Below are experts of layer 6 (counted from 0) of a mixture-of-experts language model. Rows are named router (the router's row for the expert), gate (a neuron's input weights, with its number), up (a neuron's input weights, with its number), down (a neuron's output weights, with its number) and show model dimensions 160-319. Each number is 500 + 40 x the weight over its row's rms, rounded and kept within 0 to 999. Numbers have three digits each.
After each expert's rows: a language model's description of what the expert responds to; "raises" lists some tokens whose logits its average output raises strongly, later layers aside. This comes from a sample of Wikipedia text that the model never trained on.

# expert 5
router:585481500571578537522503481566568496493504464561478478461591508512502520526497483471565470430440485458541517516585478504538526442482553439521485505452519480449490501558441476520485485512466475513517453433477499487514484476511459437474450470509546563449567457493466495506501468443524508491494472497580480492518415468512541497504538454486542504609508508467586503545566500497461436455523414513502544597514460531492431540507528482462511522572498536503475491531560435417514512497482542
gate0:543461492558491519498476481487489512539476448508560484517460481483486449506550538537521470544479495539479565469444531536571533516549513419446561517525507493523494588500439539432495577539557490553449523448504491512474483465532602530545548437501489512534527528544450580432492524555511520491522437500458583522433471465448474471489494449525567499495418579505487484485536508526469474507546529463515506482479529501458557515488558464503438497466455487546486514557512539483521473455560542
up0:445513459466581497516490480530514484446480552570512608487452560502509537459530420470605525534449490386492428567548479484518488528429580471507500463498509481519446483508579508497522484539529484496457537483494515560482428502493468522490463487508539536492499474454541523534507484518575517512499466520468476520570455529515495540495500483483493523526550471544436469526463428483521475470505527469506522500546480561466521482540514462496585485490399425576506433474498464451482512487493517
down0:488532550456488500537517471461474482497452519481515459567515537531482477529538483522533532499446494534565559523474477458482487453488540488421461529594500450507562502473545547480466550521494492568491458473436539488502466490539508579461460617456552493463560537516511601464540469510543535497490560505516494473502430543472455479569438550527479556525470498396488485490491546527543511502524539517540568523584386420520482501491533470509566485490498497513496497539516407441561499529477527
gate1:528504542425445448469474597474540505572522470545474503512504511530528540488532462490545472515538492517555505498472480506511465505457542438495441499492503495435468483482469388487560499585570483401471599451534476551545496470471539499506391495538542466542463506484479465469465555525493490505564500419455521483490510506483470428539492491475554544480484484478527563522490510555540500531586513442445514508533558477479454539502467469488501472558515513501453418522546518520529515468509522
up1:532484523488509462496514504503484491483527519383475478497482517491504455520500502498466566528576498542427504453554487473483574537477553462522500530521521513487437555464512560490519489406442480493479542499526543517501578495481560517521601580429510470454524494437491473607503456471493468530524439493501432483507520539477506474481491443561487484442466498518564469610498523481506563502452530421569563512526496459495522486515451539500476461507526481541577524426531463556521491476465538
down1:440514511542571531520510426639535526544483494567493483561545481484512530573466553506526506483477494575462573448520494495485466584477549486462519552527518426566441497530434474465502591527472542464507526454481512505509419455544477517420494544522521503473455528536496504543517578509461496566452482503419493513514458491490495479556471523554519524463448532438489517514506507464490503495505461506494451458375519509505461571493556435534449501474484469468445586520516510518548520408548449
gate2:528531483483442496588487547560524471548540546483394518550575480483508548535497419527515473513495436496522462422489523489482507476495490518488435478506556459539531517533503536500527535417537441471467509501563539474502430511530513547476507511465474478453465527505473565487419516462491585512571525500500492566531461478458472538517521543493559499432531502478511568534465541484562535515451494535540506504384521536491524444427550489516474497509491519484521473473448540526506469448496526
up2:463424503515468414503508517484530489479504456500517475486498479548501495474548547564510505495468508474486510525509468515484503517507517471423529569514440530401516553440584472438522469482513534551511498441471491496439552497401506449595508464492503495439548529509516447479559514480418461534434500516460470490468479519512505464485521507570489551533564454499471459496514489583488545549535482433507474488546453519512476504449485530516536507511512514492498451483515502543538472487565569
down2:623568503510489477593470508475568537560554600523454470486441499512508537465504469492498476518522459466450524463459566515477524450415519484453499527557527475507519445527553468518532429518449534573452514529561471551554425524512549499503540487524495480469508495464524471459465501523506529505511428479475502528553533558454482444523510425523440531523477524419559518486537566517431490441497455452527546544428506501504489485527408501501501512502560442422475476488512506509567493479488510
Opening parentheses and quotation marks, especially in tables before numbers, plus mid-word pieces like k, or and re.
raises: "j", "fl", "1", "act", "for", "Cl"

# expert 13
router:500476564538485429509537427496481487518479500465504534493591502490466487497458430503514537524467570415495532470489535480536514508470488483482482496585518530512485453479493509472493436454477475537450514501480452481482477562517533494501645452462535525484537579451494470480473454542490469474467452535494528527502497472505522543516467451538544495533578507457573423479491492431440509479563513486454547554491518541553508533442608492472499490570504524512534540484513530550502588514496471
gate3:559526482501468525529488436426430503479527521493541524469532464510515473392496524493510507467544506468428469472493494550579543583475501529491464501470452505561467560515534491520493524512486538528485557453519507459520522523502532551519537495515534439490533538557528512509475484549528500504501476468479534484504457492490531468469513490528514495475422484504553470520513544506523599525567502474433460519463530538563519533526474561408584487516476487574429537473486473539431482510524451
up3:501508499485509496567414520477531508526528527498475370462538477527470502455496474508496440570463555511424537537473516517486518509485510508543503533506539521450477447502511521528453488484468538483432411494450491536518489552518469524443455595512522490536502555456456543486514497517473572548537576465514474517486480498436439512467435500537485486414518454466470501420551489566570469510422516436509508510479538577491438530513470538570473492530486520433594457492504457446555489477488508
down3:593504436542515442550511520535488460487446537500521476538551487548491485525475479475557484473548565514543469548564534440521528456473481528495466426519529556419534579486532479526560490462511559509529511462504505535458436539448458499512468515548495485504580551549521481514489509480464475477423458408342441458469493534518525430479549429511456505438493512478473496555499482476511490509497571523460476501557545572480521521520487459455486469492603487540510469458488455540460464476506557
gate4:478527530400468564546508486395484490429508563465517561486483421462532498555562516459466553493446472529505480463530528468498473418536523602468466485500489509505535519464440432473490526487443473556499493476504482506518482483552502487501515543451491496527428505451490480559539445569444516443613467553510496567544489479451517523492510469501524467420465472502535477517503448506497516534443463499497504444562523518455411431519530466450477536485472533526523514434490553525562546432524466
up4:502431504588456456439421512518487526542553508479458443509511559562457451463457539456485497492535451511416505459508461561535453574479515464488498523520519536463509466489564498462514510494492551541459542539486471498489490512514478509478556483501531493505523506483473498483398527464454540548508549455517559420607457541561535488497517510509455523512495527480494422481455476511431498517464538440461502465443520488553471566473438537473492490550488486446476455484488554463473481579498496
down4:520563496454545580511464447472426592515469554532480519440521486487526513534465458485470541534509483520525460531548493444507526468526525463472527483515446540524575496486429499562462549496460522479521451516518537518505519415439575506568518514589496507459516405509490569549537519529506451593493458507416526567503508537476536546468469469421460577515537542534457501520467503499489454506499445558530510499503487492514494443493495521571510557501447521494530574449529573483502541497535489
gate5:601471546472518533483492533573517532478537495474508501488509499510518487488479455449522471481447530434508551450501460587480524441504568556443547493516562531498542578528466498576509481531477510431441523492501547507496570530458433441546550558539521499448481470467483525418475475520492546535481485496525519498511507590480467440401478510489442414493529534492467433479516479478541488491505516533495465516445569495440504535531492489444503483473496527483449529517568480502530481458430438
up5:378503463526497453497520471527518436482495541503503439502499552543543451554491513515484531519510496564430446459499505468506436528470479483515443548479496539490568491530475489481540561500573460527559521404505488524536478463559559475449408487550446562556535573561502485515482464504420483518460537524480540484475480473510495593585566494507556537454507455457515472501494484483453516544479446455527505481498506496498555542467495513482481518537515507493448502525429498478551491489552540
down5:517520450504447527531469471459476499496478490534463494454425498496529510520499567468511491512516499476567477460484469568474486567518441507571533522489550536517504463527540458464519514488585440509486521495494455516515523468518575584443509508434498500511488510542513460501524425496524526483463508510565516476482491514489438499534474543495440514534421499486530498483506507432555513488528517530502533516455467514447477512498552476444457445491487490500540476453484475543435522578514468
Numerals in tables, scores and statistics, and number words like two, three, several, plus h in transliterated names.
raises: ".", "/", ",", "—", " to ", " (or"

# expert 11
router:486513459485506431507421490513531467489481469482493485564476475436473551501551528495545508533506450431534482572510542421530550438497517547537537512471570506546464512524452487477500496459541505534507440513555481503421528427581511574573489462541455483394459421502528525490508537523488529430503502520482543515497481508484479577457462499564503518548490455530583459521505487522471564453512519492483519470485436543430487552559544546490556532581554515428487513534468517485500541568458450
gate0:442549522539420462467438488427558516501467481494590515497532500444523546556517525513474497521483500467525494514507514549463543474563494518479504455532533466454497573495511522509517504605483479483596426544492507462446453406590500500549453535460459472495548580513525488430485437382457594512520560507509488552454555531478526509507490499493446554528521525507552479460470533540514549500503457543460536406439526479455457449490482563503559509516477494476533519480513525546479448587485493
up0:505532533520435482502472502535530520523463423591499450482526451449537529493539487493456490462476502503528526500526472499407535479485528446493513504516527450458476622512415486507546515529538400487461426523485439560467442468532509573541479545540544508481492536515466444527529467517492524531492507588495474525444514507497504492525512533479483496571515522553451518470564549531524542488507495551495508428486516452445489435457506531522444505637504522473421489473521500546510433476426495
down0:484522535525471569478485514488510488453478464468429447455502505478541460478479498457505481563472502540503428510435463515435563480522473547452481476457453544490604519523432502607466468545535540484455476530515459476500397421499536501394576480506469527533490478524516499552553529554508471519454461443466517521489491495518433492469476422470510473519515517571488478566478545568457543457510513584495493497462528490479486515492517497480494494437502550507532521466531512522524534547508566
gate1:456439514475504497429479569482468504536541446564470437526535487473554532486471476530543521450527442442461480458501484592509511566562473569463462514543543413488506543452440519489491470459446500488421444469503490480487512479519455494430505513505441495515602489521442450473515597506471545512484527520511556510533508413488496481463471464491569520602496522528551405498535433479504557498496538526486526464493517524511547471566505508504519493510500448404503440557490501552465529548508560
up1:440484512484464508516541513529514508401518513584500540575484530463512578421482478617484472494512474560505491502395442468483510498448555453464528536519564503537466437571497441472493429508532483555500461515441459472397508525440413471533530529561482589552452556537516573465482470539498428453476457495477520557520515489500534496533530544525425526550494503520436520487592529480518525483472537497494491493490439503537450525403531451486548468476487541429519536493532483497504488519482503
down1:473570544535475485447513426493459624539471517479550559489482423444437511542497435480475469497448525497495511528541625491537477448477569451508487547471555530550486468591531570497542455496541493552465516543472437574480601483510555501533543513540464513499502534564439517523515454640453490509499485471492476428472529502509520496483472526518464603507522546492480540473567491477567531498523470537403488525487519513533491526419509464475490565558528495520484456525540508482507405511466460
gate2:508463469516529421429436530555451478486530486456491495453530516456546509546491496514441459451440459469501486501496528499532495504479494528527452501491497484518472487447474530533435476561487600513424484517520497403510461474518554533485576586485474428452477503481487507527543544490533551448518540569481575514517485456441479564513452522432395426562510545435536502525576538466512591534567506490547459478424508554455511571485490516531489567498504402504489474506556496492445518506486432
up2:534536472512529494433510507558457427489502525434451519492435510483470490531505543487562430418495442471525523495475472463510498528516548489516436501477500471574474558479507524402531485530458534482422456539477546429556508428531494509482514514530477426436474516465448460503470520483505451463540529536470569548477562472549539546552499406516464466444520532523523535460538494527559537502461450553489577549451473539496520547485480492531490594547502546476449521488480402478473510526497479
down2:541469527469508496541497505537455502480493512533526448497566468532550480473535492583495472504483514584515487504567437516475520457522520494523401486445503508524581454531519498504527542512502531454534484548499574444582513483479545444536556506441506512509441476520421461462467498505493455481495475530580499415486545494542585557419482531525491431520486385416430512481499510482398543512538487487531497492530514509533524541514488506615561513466501463490520596503507528480504482493471481
Early syllable pieces just after a first letter or at word start, such as el in Helmet, re, sh, per, trans.
raises: "v", "f", "j", "c", "k", "t"

# expert 19
router:460471560549492513455478520528530545537528509468552431532475568484521388485504436495505435509558561490505454462539538413491488478530519476392468461466488502536407455516438488537474507535521521432502495473444454504481511507494501475517484452436505558472510509491490495462515473492500608551471480487550473573425528539461502477434544440521519469535476519475480469495484499522449508409531571455484543545489484468511441473495505518485465441505506487364510489495580494546537556478578507
gate0:486525460546507524469510587501511504507490497424441493422478528480534534500466521510460455476525460430484485555475509573501552470504504530392537451439493512505510462532484545549537493521529468442470467499490483551479543488497441506486501429469494484507573518457546433555525457505449531506551458445471491535521506487474484435494485541502518503597471547493528439479501487504539506472464467501536467415524547565497460482513539551512531515508502456501512515554499535548457498488598577
up0:559451463486540495537493474529523521547438527510534457541569494505483451509417503448544419483572456538516500482530505382551458514485572450515416436518481492421544497550539488483546466514474507472568553406496483455542536414450467523485545574522479450553446525499519529482466500533514409439461526508550490490558603492486493444502540495536484484514511517448529542499535547574483514525513475478482508495525525500569550461463478463465475538530493503550520477489518447458526507540481432
down0:442533524461453547551465475616496521457489522471514466500484567524516501512593493511483497512524535442480488508515519520561452448510549573491466554495462599526528509493470505530478497561543523583465416467500572493530531449438537512533488528491483467477497550503517486478449526496492501452418518506455542504561453518490528557457529484482533469456526481509566540527431491543502464441484516488498447581523466474427551545495465573571543496464453496478441452529505480520479471523502458
gate1:506516476509485538483475465523498528483514536530496510584462485526502494482560495546514513449500489558525484514472475478399438503531462560507479512542549476526442533485476442494558519574514531498530556452505498577465567513532431530462489511501461542593536456516475529511598473521461491468482507438518424567455488618497456522433473452496525458499478597427501529476558449472457461545494577585458555459466493457494473486492478571495540460510454368505501480449600565447452485462483518
up1:520543462501461511542466457489421559482491485490540487498519466550489497521522454537524472453495497512490506537509524420477497530475521471530490520556484548571463487517512505613523471455488563544527566560471577489398481462463509468520448455469500517465465484530555545546447559414498460504533476509533545578480549531487491485433510474501472533514572475536502486499588455566391517460541462528539510481433525453490527441495480515524473503473532531521507586431478486551540483559481465
down1:505556568521495464508494490447524453540484424520482514539529416509585499560427484521461553564477449538413434428572445526446487440425503492479456525537500448442529500483488454489470527538575438507530453472555548496511455511509492514553469395511542507525446532466496418546504539485510521518487410462493507531528516537550479489481506461509516497544543449502511441422455538510505513525463493468496512466523516490510477468474481532473532523394536531527547427571468481488549498532506591
gate2:486529462486571506496590490463520514522533459475543538568485507498482517554459488573406515455487421455496437511559478495519589423513469531482521458504517519513506606476589427460546511487511462489519495500509507523512513534499488474536478521555481527505478535475618577534477453489510540553528482500531472475483452513558529487502526501571494519437520479480518417420561568548537532525495485503481512532508505536527489492501576532446506536540515376535575473562474566556503502496492459
up2:472543463458492497493541528478481566485461462486601475519528482525500450499472476491580508486513520484531531480519515490464540438509532481497588537547509545501446502561410543483527489472454563485483464501466440540538466518381525530483486496540480488479528566469533538491413434466513404499531451559499524509475496488559550490525514536498454412499483574517505464479458551499518475505477456547529510503435542540516490532419468573477548528494409504485508502536566436501496486486495525
down2:547543441510498513500508523534524471522563437475476495472534478528504578454499522499435516484482545452539521468486526543485399497533516517550537502539492436529549469490468486514421390568496467536509478555425504457530518529481510484510503577417607563439527556523499615490482490493403506499447444489467544575493444533454529477476471512517456504497507520488431380473474500423477539507495431528456504503466462496452506505510481542505484455542433501547535508455554532501459496460532510
Periods ending sentences, often fused with word endings like es., ing., plus decimal points in climate and election tables.
raises: "\n\n", " In", " During the", " The", " During", " In the"

# expert 9
router:449476447522516443586546575504443480463541466494531444474494561549488476474542415498495601544478493531479538503529471553464414577522478507490533579498530454441473485572569476558506488466455563485472490514396506470477452471461460497464479446496473424539438524467502482523481572429461494521472463500529461516538480512438447491446524562516448451440499511430527499528465578476457490476525547453476511468457433522508489492473526550485501508538513479534510504404478564509478526493569555
gate0:547516502525482474527520488511536467498601515503471582494551464497441487508505462512556532510539484470427596568494477563462410510508468489488560540517511487565511457506536549413497608530528539488434516492488483557487436469505446483543474540449446547511421581504504562464469538484547512509512493469501514509533418527491521475532478526543559509419490484514489523504526485493476497501420525530481496544456519504516516564515495532528461482479439509441494491593525580468423536477521539
up0:506486537466502502522519484464503550511551489518500541447565502547403521488484503505366570479587530422506557499520464458463551503488509456467497491535462511515536410498487528501470531492524511484516542530514488458530481530477509545574468526415455506501465511490462469509516480523501577533527487440483502462538476472517501503454466543480575499452493490492500548489490585535442536472516504411423527555418577550452465527421531475478549519485498556445507550509468553499500428509552575
down0:460501560492544524449534515461471430527496574447488520485501453503570508542512503476549584551541483509495508547506544577569462516493494494489457531477521530538511474508489514467463456539505466483535428479539579527441508476510526558485488503469497389561537554493584461408499526457490464525501500471439445489436504485488488558494487465579494461522510523514536553522509525558523455567490501412454466461503511575502537419554527481521593509477465458498497583512484514512499478525495544
gate1:488535451514529433501488480531425507434567512461501547535522488447506469607508513496470464464477487490496498473562507619587478458502543515508528517474495540447482493539586489477518481479462605475516535503493533444445547560473485504503457492451547528542504558396469474520491507453519527526548543420490499519435486465506480476466528502421500453530541513517526539449476515509516487528461498506501520451470532537497462489584470494431445536543482485490542492507507516559558522512547535
up1:466545518508428459508476486427467509556540471481476543529404454467488567533510491468544459465530474432496499486473529456496549483472524544578469439509487539499554512500532443483476469544514481554415489539562454528480529497482517484429464451585505466554519479538422510490485485504485525527463424520453463420499520541491524527455514468527527482529495487514454525562544509471496498561501519471541537525488466570474450466547540530464405459514477525474471545496498530487489520531456577
down1:387378537540470489530497500498508487529424521466485531555489458533581498492521456467465460544547546449417466490526519494471541524485549521455467490505485532516507478511467506529504442482530471559509448493544436515459505522531503496468570544485581484517504478522531516521398506476568517495488488460520503500500438488444493523539525486568519552435568527505444505516537529519441541455569497573494452499484484510550545449449525534508518480457525557399511479464543446452521468476502517
gate2:523533530556626503466486475450501500511439481493529529471524507561507484529484482547517519506462459413514508434512516490477493476524520524454458462521498466466461584517558502552555556521539561511521449489478518449518490504543497510472466510449471549458538532464421530486498464501496466447463487485471497528607489545449514503507559464521455494477575521447517450443516562538436535551590489502526459533526499586466449475596462539455490506547496520483488494490484479524464568500506462
up2:534440452513478567516612442527476528407508511468457483543453538499442560519534483570518516530476493480507448495431500521520448518444489460550494440520437516434476438559568463545482474490578574499534492495483470508569472473502513466546551471543492480439486501517460479425504557553551501529529439425489494498519464501519519541479476472494482554554486466449441445416505499486513518436418408454504479532450548477483599524471481501421483435515525503536504515459514587558475463502526526
down2:544450550526481520462489497499543507504537534530513472536493491571547497550419517523518538454479498498477512448456477523469475472545501394457442522502455537504500507444509464530531502475523466526451556477475490547483517507541538525499526453535487488493565512538430509510529504541456509456556443455463512488530449519511490571545531520460424494554413554583479477517505421485528503449512517600522496529542442461488495493457556538519433515509470461469443560549493535498489478531523497
Short internal fragments of foreign or technical words and names, such as n, v, en, pan, ov.
raises: "ig", "is", "os", "iz", "ik", "i,"

# expert 17
router:508520456511458568571497463577461505542516531508473542391455455454467511520441549483510471521508529480444503519529563460547509473567488543435472487539493504520558584458457485481416583541464536492550476493524436465447537543453463456510517533532535490508505524485518474545479510505498482589496465502499493457420475509557482518528575485506440504463529582523461564468552498462445539487441497471460490508473474535528503517486528501553439572526458510548502450516536427407513509482494485
gate0:538519480553479569479540490479493429538509533509448489606550469486438398472550487475507499511432485406537491504399434586475518542536491519583476530492521558552537584544498510508445540469579499505535553455519508504481533543493523437479513449505484540498454484473503462515541532519495488520508482465472453569531466511481442435557482531464518580485504544468522470462473508486437473525512514546493447570459535490481458446497520492544436517555382549486501566503471501465465496606523521
up0:479491514428531440564485524508511504446496470494481528480432516501562483519504479481471540522481482472507496417508494449529478507447535460519560452482540460507533475488467496464462558510465520448517508489471573448526480538538503555405540501441432497536509549464463538501485571463474568498413526480558513478540551428556480491524539500518388436510489421491493477544552497563507531551450498503593586521505493449459579507412498589510545451438450487502553536470533588536498488427399449
down0:524534474511457568496511489504487462546462527508501464528475518529465411539489595432478493531508483500566520466464476438507404549484514557479542534504551548462460559480404494582525515484448496473434466498494442505530532473543511503487431524511511473503537492499492510553478537487539526438495499494500491508404542476507515497447505480494438494506513430478548493484569515514437477486539562558488479523536419526483476497460480525467558444543489523476480549515499555448502588446523570
gate1:485578505485510524445466485520451496547521505465468491487483472499448526489496540455427480557529430528498495525522546472491579521481495492511488479485490545498585501522538476482504507497571426468489493512533588511527564457555512449539559526532450530405519526460517520520497529533467486533487512489530487469559454430412507482454494527437472515453487507513490457526536547484453514532518424507487484466456494533506440506539519483474532536455460519496501471526557522528461486503549520
up1:620525540554448506495491518541477527574580430470434461519426414527453465532572518501526497525485538430535588517420458527559512477548437521512492444464522503505520499469493474466449548489534522558535520533543517520474450532551546454499499557470452501417479509470451493516481415478495497491439441471507506404509462525457479485512531515487487497467499494515473528525533497450542519512542520474504544529476501528542460519468426476426469559435462554569531487542481460511544505483500479
down1:493507474499420489514463454516544494521418541484534490457459496467549522528471540525533526463493475479621478512490518514541569517506562515521607525456486492461479476429384497608496515512519572514495488503521460486525554540457588582543483510490538544432485513493485580555458501483495507480524491525537500544580469490469486573491449464516453498539539508428498528480448469559434454498524507538513446512579497453519539531526476525476465549480523484500493471492496489562485422554525503
gate2:487563565472521465505509498529479504490537506469506596538507528505458532510496523420492491487500479466429446484519497492485494556540476503496511501499554595496453538485530536454481457478499454502467485497526592470513535585441553488543414566534420482519534525496563446467551444526549458528387511512535506521488496522510499487469583500463527478490421433468482546533503524492476498510572495526553515468418523455500539475480443483547483486571453464544534504454481516512525481456455545
up2:517501428464552460455511516552428520478477572494458523443504501519487512455484507612498495536524523542435520522581538572513470507526492578489491491543508480465468509476549509476531512505545554545440451454431482477431490504448428522460511538485472470526498536484541465461509553498444505495502462501542544536458495540543565503554481545476507462490460526483451422453444454509546469476468488508572465462535428512473534466500621502550449465475546447583509535442571556520543456535552552
down2:527554532498565513475520518530466556448471447527516532423463468549542505518474487532403541529483480504454504424431519521541519505523498507501513520525471494522424529508477431527444539454461484538487484491472517492484494485531558493462468518450460451427375469462462475492583504473484574512566495506547493536516491450517483526500499491515467567536496481525508529492497447519523565488460470457489488495507550491458545501466463534477405554519538429557533457517422439609494432458473602
Given names and name pieces in credits, rosters and lists, such as John, Robert, Christina, Barack, van, plus table header cells.
raises: " L", " H", " P", " S", " C", " G"

# expert 7
router:412486583459521531550527475497489485474500449429523511499567547500439486487506570543535524552505530589563528502579477462539510478515512515448481451534473488501432522488564472509481561434492471531479442541413464501445490514454415529490472520422532499464500530533489482547523448506485488498475458605456467457526430525563510532537485467501559465464427517492520502486516461595482565552510544510473556502509468474541433463453574465554551486456453509462553509506485502533518487479510549
gate1:526552500502519506492549495551548499489548478534525460492499467528558482500411560524474508610575440509553479517489515522538470488496467500431425540474441457544556481522574418449454476503527532500534545448535527498507493499524526476500475483439568521545515544544431416426487495416453443534473483493559437517479487512512488484465504517550518508518422498529470523480526521535519531534531498559453566478489554509545478553516485522527506521560458491519499465443491516513478470462479572
up1:426476474512549515476482527476474566491513532478539503503491455515562494471475549457506460396461467511446537537489442496473579590513445510578530497487624538508513481478406576515503517475545516486446516490485566576445498554466455531526500457563546476545468498479517523547486534503513499428528481405453475537489484517523449538476431489488493487562481506541509491524497412441548472419451551541496538512501463514445509511515478468512512486483507435459537497473451559525465541477500507
down1:545521519415531504452465494535518528494465517551501509480549522489567498502572490516470399485459532537522476498516493478446510450482434519488499509504517507479543485493499500486500427480518425519545496526457522462472494494489493632535435430486480498474495452423521565587483538567455534495471576449562520468486535534485484582479502549416546537463539485418553492479436488535527458515507484440495500497466449509472528496518544516531474526512498483482550535476526505455581447506468494
gate2:465529488494510429470505574516398451510516487616441583452499504573493541498503544500433484475526524528555501489507447545482478466475539529463475566514573510498533492544499504455484565435537436508414574530489494456545494524441515439548470497533527486554483467490500514529479535495464420529485456505481446499469502522506492513487497546550538466558531544522465500444453478546486503526532545493527472527564479445471484473490396432423511500517517498620482555489549515426483442555482502
up2:394464460532494483531478502439531444488537521489552549488515523445436446542450502542482536527530542481408447544514542512496457478502490521498467475575564524544484501489455499455519474491475472472557495496605431514556449421514535518538585490479515598485473508478519512413473519536468569463533488496573539485500533488476468492539589486553589505490452509471532521485443495517479538493456437530431508590448468499476523518509494449525460437488409537469466443558496559518564544399472509
down2:539455531528496473460527496531478548525461514443480519474480499401453468529510459495476530540543479459449469493525503449504519465501485429461493515489434574516482508497510500391468443481474426496481517469538544576561481523572470537594576513482510488467496490495516462422522431496519466536469551473512548529482538501510507550475458440452526459497491483502492500461510558471478481497494468519570571416487517447548537427519483480520465496405496506552479538511498498434426387525551552
gate3:488450519491569504543515562553450470490499456501518597484482460481486458431482527516535527509499499463569490479544545492487517516434546514466454455567491467508616505478495472471481585549398462447542545517461470547516541492455550500533433480555501492509499567530424573423510510450461439515557471558461452492501525444545494557527497370586475441434507515522453506489506487505498514514488471556511519453553505515500466484535490488500515497496528498531516484479529497477499427489490567
up3:496484526507448491520533412496521509415570510515504434547494503522507516458487483554482475496412462582483552517554464475474458606567458449486512521541481558526484456411451520501533481487543492478494491429509505508453431546495467489511569499530478494448466478525539536479477498416581537454554555467452504515513481574462520469498499520489569570449550599436511522472549469468504517529517511432481481509467553533500487538469539507450525533494482498498521580476484504461540516499514536
down3:434472494463551554459401511457518489494560496488505550526481485573488457526514503493486442448435498513499522529461500557441482539532513477506495581535499460582495473553454517526436547505455530571475526530462521521558489507532565445464445484503459529520402509479509491565468426562421458453545492505527515456419500459546482575502436479526530445541537506472503518552497561524516479521463572531489538471484509444537581560420465479502535500481500527526423510502472450503492488490518525
Place names and institution words, such as United States, County, New York, Mumbai, Records, plus Japanese and Cyrillic byte pieces.
raises: " and", " (F", " (C"

# expert 12
router:527466561567480525452558514467526517451409524524504526494519528522520474550538507451507534516556508479490510495469552524506472455534487488482579472500491447506545517459510543559502506582481561497570449493507522449546488494490465463446508445557538502479427525502519510553484527504532544534580481522489532545508531462534514430495476545565490560552512501473533513517500418570521509514486520461450501504481507492527554520486444467539470430409571570548527555544489521483571433487500512
gate0:618479516520561470445489474545568548485451477501492442543479490573461515538529514563519439488498451405491525554449571496506470479486535516430570521452481471476508529505500462501505500571551533491427510497523545417564481488533480568509504511521453491599538474505597422488454463503547468537525549439449536538478480509567473588477521516462522502489441523490508538494485502471458476404557497497465527545499504510548477506476483504558447522422429426480545477561468544557498475620478529
up0:551471532427481494520529491553485494473448464472521479419537461542520532446468568474497467539486466503580561548450498440459561486484520541534526554529466554484467522484513486520468487489480555457506507507529528492531506522590508517480536477519448462404433482495465472489486528480547500410488537524448470512461450514460478477530510480507502465456468497553551544570479513565523498506407427508473569511487499532459453471477414568506493505521473486523510515540499469473484500507516431
down0:527540530486481473471523510440520509509491562508488498551489616468519585540538505460470558544414567486500478481505513433399496501560439437492499555520477496550536529468480496498497506462541534481517448528512480434495493535463532484494461530456531553547580561515467426515483521448479513407425479536507531478460522517496479511497474547527570484513458505574490437505471482476453472489531571528495491532513518453442478496542514473555484565555553444475546529489518521521527412540468540
gate1:519515519468582419427461463511482439489391569515506483556423515454567505515483475450500542432474517458529468487531455529436520559459471514410477533529501423447539495505431614536505527431584503471502505527523544529554420466470467537504460446441525483543557550546512504474535509466451495515502536465516536521502481495545527506546493507494444595521499538435536515513510473459519523544493476536461535504475484504516460529517538515432519494387548468500482521521454562540468543471518483
up1:490519510510562473425377487492489521443429511413503492505455500466445482495552483518489463547491536578505515503540520559537465460449485483534517457560511530550446481506542437543495493466524516482506436478544515542485507525515518455564457469504591587482453462560466544557557531426534540551510519594515528572472521521428487460418704577464559530403498500559501516519515498470496482466527517510508416516483523501504471505495509448499497527463514544496513451485498516501455471492504502
down1:484496523472486439493514450547529521544491469470519463472525486465515542521467468474440474529519496434588523516497499520552443541495516512506527412499512407556513514504450537568493483440458426397443521542542511467538498481500526479496446581560448493507480520482522522484575482476580458467550489487462498541465492453444515467504429495533539496493475489458513521513531545533554477549412532607561591535489443598424491549445436431475472525440529452495540508539435500612480577473540519
gate2:573484479435539459416472480487470458497477519555531515532464466445541507481527526482462540475477447452471491481478374557463437454494563568561525499412512476550502570541522500561552463495444488558447449565518447572492599446459461511458489459539540512518487548502549563425513575515465527541479458516487556537518491471473483552509511561481535449503462588540538469508516545481502546520494513543478514406520427522497480499437432494529523537542485532461485531467563484503531477453545521
up2:485421548500479431479513462536455440462514453444485552493448471485492514443490503522542494505461503459514488488462463514486495440463459461511520567418557509574475479513485529514437485553469571569418464550539534528558485525497573479468481500467480575484530491485498519517502488457497534521478473515553520537565584527468539550484521427505486492504512480477469488485500562532454530437484442521490555483585494567535536537541478499492481513535514544504510461487555470506476484522496461
down2:494550527509493479420523500513511479506506537515522511517528455507500440488493595427442489510546541486506504528431440505480494457511527505515457463576530540439464401559505480495538575469490447439451437546436505497525531501511538526570514477568548518553441427495540452491439509493585494527564513521528480525535478542528507567509594457495462507525477480458454485440447512517508527457525543435528522570517533520579530506501509424449549494457505478475513525504513414495457503597527535
Single capital letters starting names or words, like R, P, C, W, often in tables or after colons, as in 'R'ise Up.
raises: "um", "ur", "it", "ab", "ul", "oll"